From a checkpoint of a small mixture-of-experts model trained on Wikipedia: 3553 steps.
Below are experts of layer 2 (counted from 0) of a mixture-of-experts language model. Rows are named router (the router's row for the expert), gate (a neuron's input weights, with its number), up (a neuron's input weights, with its number) and show model dimensions 192-255. Each number is 500 + 25 x the weight over its row's rms, rounded and kept within 0 to 999. Numbers have three digits each.
After each expert's rows: "mostly gets" lists some tokens that are sent to it at least half of the time. This comes from a sample of Wikipedia text that the model never trained on.

# expert 123
router:516539498472483489477492477460528483494499502541500525465467506468499494477509466501480516498520475480534472498507484474471552512498470529460504527517503431504506496530528503510494517509523441
gate0:501521567511470497477525527479491519454506472513489518457514519501495482456479513484528516495492528541501543516524470502503488487520516533481470472525454498503506503500494510457438523489493445
up0:532523534525499494472515502483417508511523517506495510491442502540518469502469526500484490515410532511497523496486478527527476492468558497524484480475452462514548497490499485495509506501512462
gate1:490503484486501511487507515506530472496515515525505524518481480473525524478502452500511515497547527511485527498535484502528515529477498502460526507505530490479515469503527526496521477427426507
up1:529476500482503546514537499461496467520502543517497526549473470490495538552506520486486507473493464480534487490466545512476516497466497565450530494513529466487490467523491469482502553547504513
gate2:512474496509487522508511524511453491500473511534475499486521445520499525460512503509549460513502486518460505520498508500516515517515511488479472526529545516539524457483512490481567500483489496
up2:477538509503534503498491485495531486507511455480486472472510554499494451542500498517468518506490500509525474491499492502527423465507480487527516522480515532497483532465525454505468476460499526
mostly gets: "ani", "ana", "ini", "ka", "ola", "va"

# expert 43
router:496548520523495418490537449502508464508487504518494503482472475496512502535490526509509542493519512523454485575576495447456539521472466512464504487495490508460488465498495543512484519473537492
gate0:497446472482485489502523497488509494542458483539517501482476500477493529484468477499515494519515513525474492472514482495513522496515494559481476519515487554499504552486471515496513480547484510
up0:488505508500447471489539503533514480496450502526523498463488537503506480465479482489486472525509515512460478487473520475483496526481507471520499477486518480539545482518488454493487483490491557
gate1:481536483481528485511517478587476511434480519489475497516494498497501510571499529488496538508498524525470497450520531510517484529464461480476496505451499469488510538531510503489514523520500501
up1:512503528492522481471483483577444504502457507506479515487493485513503503519487510510504557513560494525494482500517514528560522501490484515527510513509521448479535547484507515514503496500444486
gate2:493499505490484476508497512501500486524502518461506499511472512466492493483453488496521508497459484474527532510491487523500457532540506504527491456512475542517516493487521455498506485526476510
up2:478522490471550509462507522522500484486474505503514494535498478482468514496505509510487501516510476465510494497537509511438546495461485513520515498490506471475506497493484514474512520511473515
mostly gets: " al.", " Manuel", " Luis", "sky", " System", "rez"

# expert 85
router:525541522513466505516483491523534484484521490510513561536538519462511451489484507493471498455504472451493515477534544504505500540498478487469507487469450524517518463535485541495476476537530491
gate0:506508482486447517505539511505518534520570480493464486544528486495568514504509520554473493537489485466550503492508486471504478516510479474523507456501473503510510477523485493509444495494507473
up0:534466525505514513549481505540475522500480519511528484538478499497529499501555506465521485480505475474502481499510499514551467515459503530522506479472483470487528487553502518532501483514556483
gate1:519521535524523481483469544504488476488489522472483470523506508513482495500468517448538491493533485518504514501484488544476478528536498506489493530490422501465463535478516514486516478512529500
up1:516461503498438571487524519487496489500477479542495490504523500478524507506548474551452502552513494477496499492532518514514463464493520503512509496499550483501486494497497484491504510507503535
gate2:511492513490475530469549508506543504489502515489482518490546475484509506503499519491506468525499516493491500566560549487509483510533510507551493465442504489473491471530529507497458489438481475
up2:521498492557505501536488497485528558520521457503477534483495481511494484510497462524484517513531505479470506530525479490489464473517487487511488493530512537480524476513460465462517506535489552
mostly gets: ").", " ==", " ===", "es.", "ation.", "ing."

# expert 93
router:481500520491475567481541475446462509471476537493511477503547483490497511490493468510480546496465518453519518491488486552522528522489514495520483503446475493461488459496458513501464486499513493
gate0:493494461477534477478459505479523527493498486469498534493507508524524483500519537492529488507527443540513422477526500450481519486464451475471509483513479541476493526538488488492519510494495489
up0:510523483548518505494465537502504542534546475448525501474487466469458498517501496466480439494518468471524527510490544491493510516491510459482507502480500591471529482498509500486543487479533483
gate1:463522506536511520447485465518536488501472490521470510486553495455510523491509448478517515481485511462527536507496527510529473478462492503490480521474479492523472502484505458482476507513487503
up1:480514511508496536452489465495516518505472471510495522485533486453507522483506449509505504467484515478516526510493557520544470469462504511498479529482483491553484514514508477499480497513484520
gate2:548501490494477515488461497470532476502498484481502539518553481515464548469484511521497482466482507501510560498508526459518539507538486499499500521494501495522540481510502537509476467518515532
up2:469507479504471467500509476504505528494533492478503485483528521486537489532512479513539481521515504483492501510482523456503488516484508551481511500488522494510455524454477508514502512482467485
mostly gets: " Museum", " Republic", " law", " museum", " Regiment", " management"

# expert 65
router:483499536482480554517486522444495433469545512525466491474519523517481494533490514531494485493486483463522513493537489541485497494504502497538448496477532479505483488496505468489481462516419523
gate0:509483493487492548500489513509497445427507493504482480508470528503499537533511468518505466515520501538545457544486512541475509501473458501506477567533510477503500494487470541514521472508520543
up0:507508486509491479480465512462531499495479519505462482509515489489513511503491461493542495507534535513500467504465522482548494498474459508503494497540522540526495476496504506542516480512536528
gate1:500495483498516499519532471500552471509506494451535427498530452513494464501534499491493529460515499510480467495555493465510504502552484472426500474521493533500504475514497545508500519516527491
up1:507500512500515471497496504486484501472498531484453506499544536479494551476478491462507505476517538542534494508503536508480522518538540545539504517495457477454510555474481486498466471500526459
gate2:505529474494468476505535511505490487529465476488510506504512512504497513483509481482450460528489488511508474500507478493537435492529504510515478526494529577495495435495487477465511542502541514
up2:513534487486488522487482482503495512516503537498489487514500511463475537523533497520460478486495485466503525514498502487497541530479542520498497534498466531525469472534523491532461477481516488
mostly gets: " his", " two", "'s", " four", " three", " its"

# expert 22
router:462510458498551483506469492540474488481501436497469448509516541493502475538482495519498507509537472486489482457475460461482507517484554488484509497508491495454512556517483545501515475511518488
gate0:525532542530481522506532494540495543510518448513467455510465480529502515514513498489490507503506538525492502495492438540488448498464478519515537479495524494520509510517482528530563541482480494
up0:492553520544520482498521463559456533525547528495512485505454518495489544509490519473526508497474508512531509472498443529461499515516469506508518542480524491505526489517499470546511520479515488
gate1:523493536502463517518517521537526538492512487482494532505472511485538496471443518509521507537517480510480478484512520445499525504469498484535493507489523501507515532470490475513495488534512480
up1:476486513529547502470483494458459445504535512521500481491537490541519455527530513498492489444488512496512537517485466541517493524537511510485495495494478492476503480529496536505484490494488486
gate2:522473477507490499484482483495510463468485485512491509517521495469517515543506490530557481515501491510495516554520532515507482504505483478513477474523515558495525496532539519446472482501508493
up2:525518471498506519483493523503509505511468460494470478431505492496530474493508531527492540503505524531541491505510519461525464482516479501468489552520489522506516500466474496546435501481524495
mostly gets: " John", " William", " George", " Thomas", " A.", " David"

# expert 37
router:464528526500505524514474463533494494511541517520468464493472491531502488533519488488476510489515529504543450513481484522517480492476488511487495453502496501489525535508533494531461485536498478
gate0:554490507524475491515507496507498476548472481500490524551493508456500528512500459521512479528492472469508489526489511491535493481498494512543487508457512484500502475491545530500497519509517543
up0:504506517535529525461503523514464505495517472504496445498519499542506464497532503494509492485514475514496518493501501503472500496516442508489478545485458506508449486515467455510481497500438471
gate1:495506509514465502505496476521518465453490526468516529517479481527542497504476511508487463533514503492511481486506511507537507513515525529518519474541461457498524547510504512483477465496520497
up1:476502509480528535513483507513503509526525504563482469456477489495521508524517492467535508558513522484504511516485497507516464461480534494514457512486525501486458507460499472504513494492509537
gate2:485516467444502414501478498506465464485468490486500481505548545500501488514474451528524518524505518470468533510448468487532527520476513486481552512510472467519513529500520501505509456532491479
up2:505497510551455544518531492506474483460508496497504541460500515460495548472527522443520501460457526523512510505519564498519505465512563525504462512481512520514453440523482492496497510475530531
mostly gets: " as", "ian", " American", " British", " French", " German"

# expert 0
router:487533507509516440485497439515540508552475518518481540480451501471510512498501511497500519512494497517541495532506501500492519487470473530454491552515509497538511482485503480533482531458527484
gate0:482483483525501518501495469465502499478480463492481504501505489543540500495484498510509506519550518459473519502451481506494496532524498517503487537512519512500511500483537527461483511493501563
up0:553515532509518510508456528494486498512525502494508515514538507502453492528430493526546494477502478448465490476492495448512514521490504480524455477497488499477461523491469484518501504479490507
gate1:491525499495489471550504499527510546490521468521517494525502503499506515512518479515461484479482464503461531527499480515527468542518520502532480534487514508497476528476455539457464527506452461
up1:516484507536513517499497496503475515502496503485453520506471533488474453503494496542545511528507557483477476540497496511507511489452488486449507494520504486495530472489534510499529480519499489
gate2:494497518481505462540524472508512503519509565510468524478498508561525496484508460466530490503521499554482465484521516525503513519496535507506452535516519482516499500477466473482518475479495549
up2:499476539466499492479509449481503476473517484506479453484533469522488495465501481516495487454493474501509522483464496506463529500497488495486494513501460505471513486512478463517497494536517510
mostly gets: " Phylum:", "jan", "enia", "iga", "ila", "na"

# expert 41
router:485522543483496505505526521500490458517524474464510502510536529469546479510527547491517494472540478495498530488494451535490476515484514478500457470474508502494517538485491534481457499524490466
gate0:531500534513492507498506484506511478518506515513517500498493510533507507523491526460535535472501468514489471501493510485473521469481503505432451473489502552533493510505500513443527512495514468
up0:511506482544505513469521494501486483464500447477508522509520509472537511509469498449578518453543501436477476507503522479509504518508529486491480505498470475489514483480502461500475502547518497
gate1:504513447482528474527472454497445548477469457553504491463481459546506502514459484468515507514546502490480523525512488459511538497490525501496535500515515456479484500474507455531526521560532474
up1:512488461495520497508493496515515554484456487476497503517520487534553491508527503471498503513504494495463554516497521480509481465432491527528521539493469522454491493444507462518488480531519494
gate2:521479497480494480509513454537469521504480483489477494481523523511491496552504513464489533542480502529523480515491496524488490484489483517506505502498530527456559493511466476522485488456498527
up2:455515524515547535484482531470497502478522491534515516483536517498498502484455478538525476483549489426462559496494494532478495512501508510491486498477472466539488490452528509496545485505500493
mostly gets: ":", ";", ");", "s:", "\";", "er:"

# expert 12
router:523513478501497461461495493530515450467504521533493541520495507492509455530528482543516529503515542507516485523532478450469490493479508515521505500507482512493539486513466526474501526511513503
gate0:495509523481458505500430468504523508496490506516517512515523537497476491479486458494533517521529483518516500511522534481546476483485464541512532495522527509492514531502459521480463464543462538
up0:532481511520508492502491477499531500523494522512537515535499481484537505500493520529548545442521475503560514486511522484491485488542533479478523484519501499541510513476464501474515447504512513
gate1:517490515501494462549464477531515509536485480508508494498450476477525484535486523498524506507482487504510505518505530498483480529492490481508465500505505510504494504507534472516497514519536545
up1:517519525531524506448503534518509488435484523502539530503538516533448512440544487500495490497483498484489517520545507474554558516511463500503493540479502477493482508480457476489466498458450460
gate2:493486491517481516513503517503530469483472506496545481474493520516556465490493466480496511510507487496491494498471482515515520503486476525450538536468523540479508500518484483527471492509580526
up2:462457450477525491474530526478542494515484500556468457500458483499479535523510520520513523577494490477510493552444523481497479467537486506473520508522481489507501555542500529469488489505495501
mostly gets: " Paul", " N.", " Moh", " Y", " Karl", " D."

# expert 55
router:527520448511485463487499504531521457528476516464520539470454473543519478486471456514523532512519544508530502500542488410504445490473491476504516478516514523497536472506473536455523505495532516
gate0:520452514530508488494535484475477491517489508496471480499469526487497548501557525471531488542526485501542499496498474536471518528499515508533496464503518481524504478501511455519515516472486576
up0:520475508476537505524511524501483498506537475496473488499506510498505547511524525445499449510489473517525459443492490522546504512495500510527497445515545474520490533463503477502532495482500527
gate1:530502504499489510508503465458514528484504485513551447469562521489523508524573487522480520516479508506475501506489525471479502489498496475483484504530491516486484503478519508485496515476481465
up1:505469522486552486502501520490488462479530476498524514511477496477475496472510497489484475515504531492452486487480467513487509495514491513530491509516498526475530515522464481502481474528499502
gate2:490487431492508474478494537508525490495486519503509456475508479510502489489505513545472570457502480531546498533491503520549510517519508523505512470481516491490522495502496481500503557492501512
up2:462507494496484472452520488527530490481501496540526537486470472489497481508519474501520486549512534549595511530440481502462529477458529513490491497508457509503470454524474511514495519510487543
mostly gets: " Be", " Hol", " Band", " Bon", " Palest", " Mand"

# expert 56
router:509493531496536519502528490453445501522510478497490472499480504557503474502479521492491501504506494488486527455518516468464493530518503469504508530510501455524469494534471525535531546490520487
gate0:517488510483513498526521539513482518510499513517462539493491496494504551514552497483475481505497501542516503481492525521507496485474489491466550506533476460502521484500477503498541504505488479
up0:484524473497524489551477522497520491464478475473488475531466476556483482504459525500537484475518504514533497431478520497504516474512518528504557517522515542483506473546476494447500559503471514
gate1:494464494478495546504526438486509483488518473504474492479506493500460483499514513479529480485486487507477491487479539566515510476479473536489521527466540473525542484530518494477513472480532532
up1:519508446488450556538489478476496489504511493499498483489481510515529521473457537488533490457503432514498494484507489491471448501512470516480512450507497516492535479525525524483507486513504533
gate2:465497512508480508507509508546512494498501489486496502528483438492539488529493513495498476515493472504530545462527489547480494544494520514530470520484478540512453499533533464497471481508513504
up2:494476504523497469476478506524488499501442557527504518479493475500470475525497467490505500481503465475490481494481460527494494493489510513559536488521507470499484544536480500518534473485526492
mostly gets: " Rem", "^{(", " Pri", " Circ", " Long", " Mon"

# expert 64
router:545492490473513499512487520485554523505494470468509528494462507476506528479474486467473527483497492466474500493521526517516510468526533492476463496489525476491501483474491467474489491539501493
gate0:522476478437524504472550519487489506590544477477495449486462496492512515558476488516516526486498496494440489506477494521494483507503501513516495546515529518486510451508492531541491519548470482
up0:491494539536519495514511492546450547439489520500483538523533497485498513520520480514466493516528490489490516477526456474453477504511505499486490503467477432497499520487526439425516525457493495
gate1:493417472527495511514511517542480432558503504459520520494501515498498524471481521486507482534493515499489466515538468513503498464513544516472499501500493517463492512529488500520500500464483499
up1:511440499545483480511466510503508409557525500500563518482479517483512520499521535525549506520522550503481497524505457546502518494524517500465502481478504517474506525502469488528494485425491510
gate2:447508521476461508519547501508460530507451523485474510503529532456523531518503480521435524501484498500501488509497446513497527490452516508494534530521499467477528496490492506531482505469467509
up2:481521505516489515489506518482461497436499476447510508482517527507461496525477495498521485504482488528477496509562466497533527540519536497509513451510525523498486538501467475491538510509516497
mostly gets: ".", "s.", " =", ").", "es.", "y."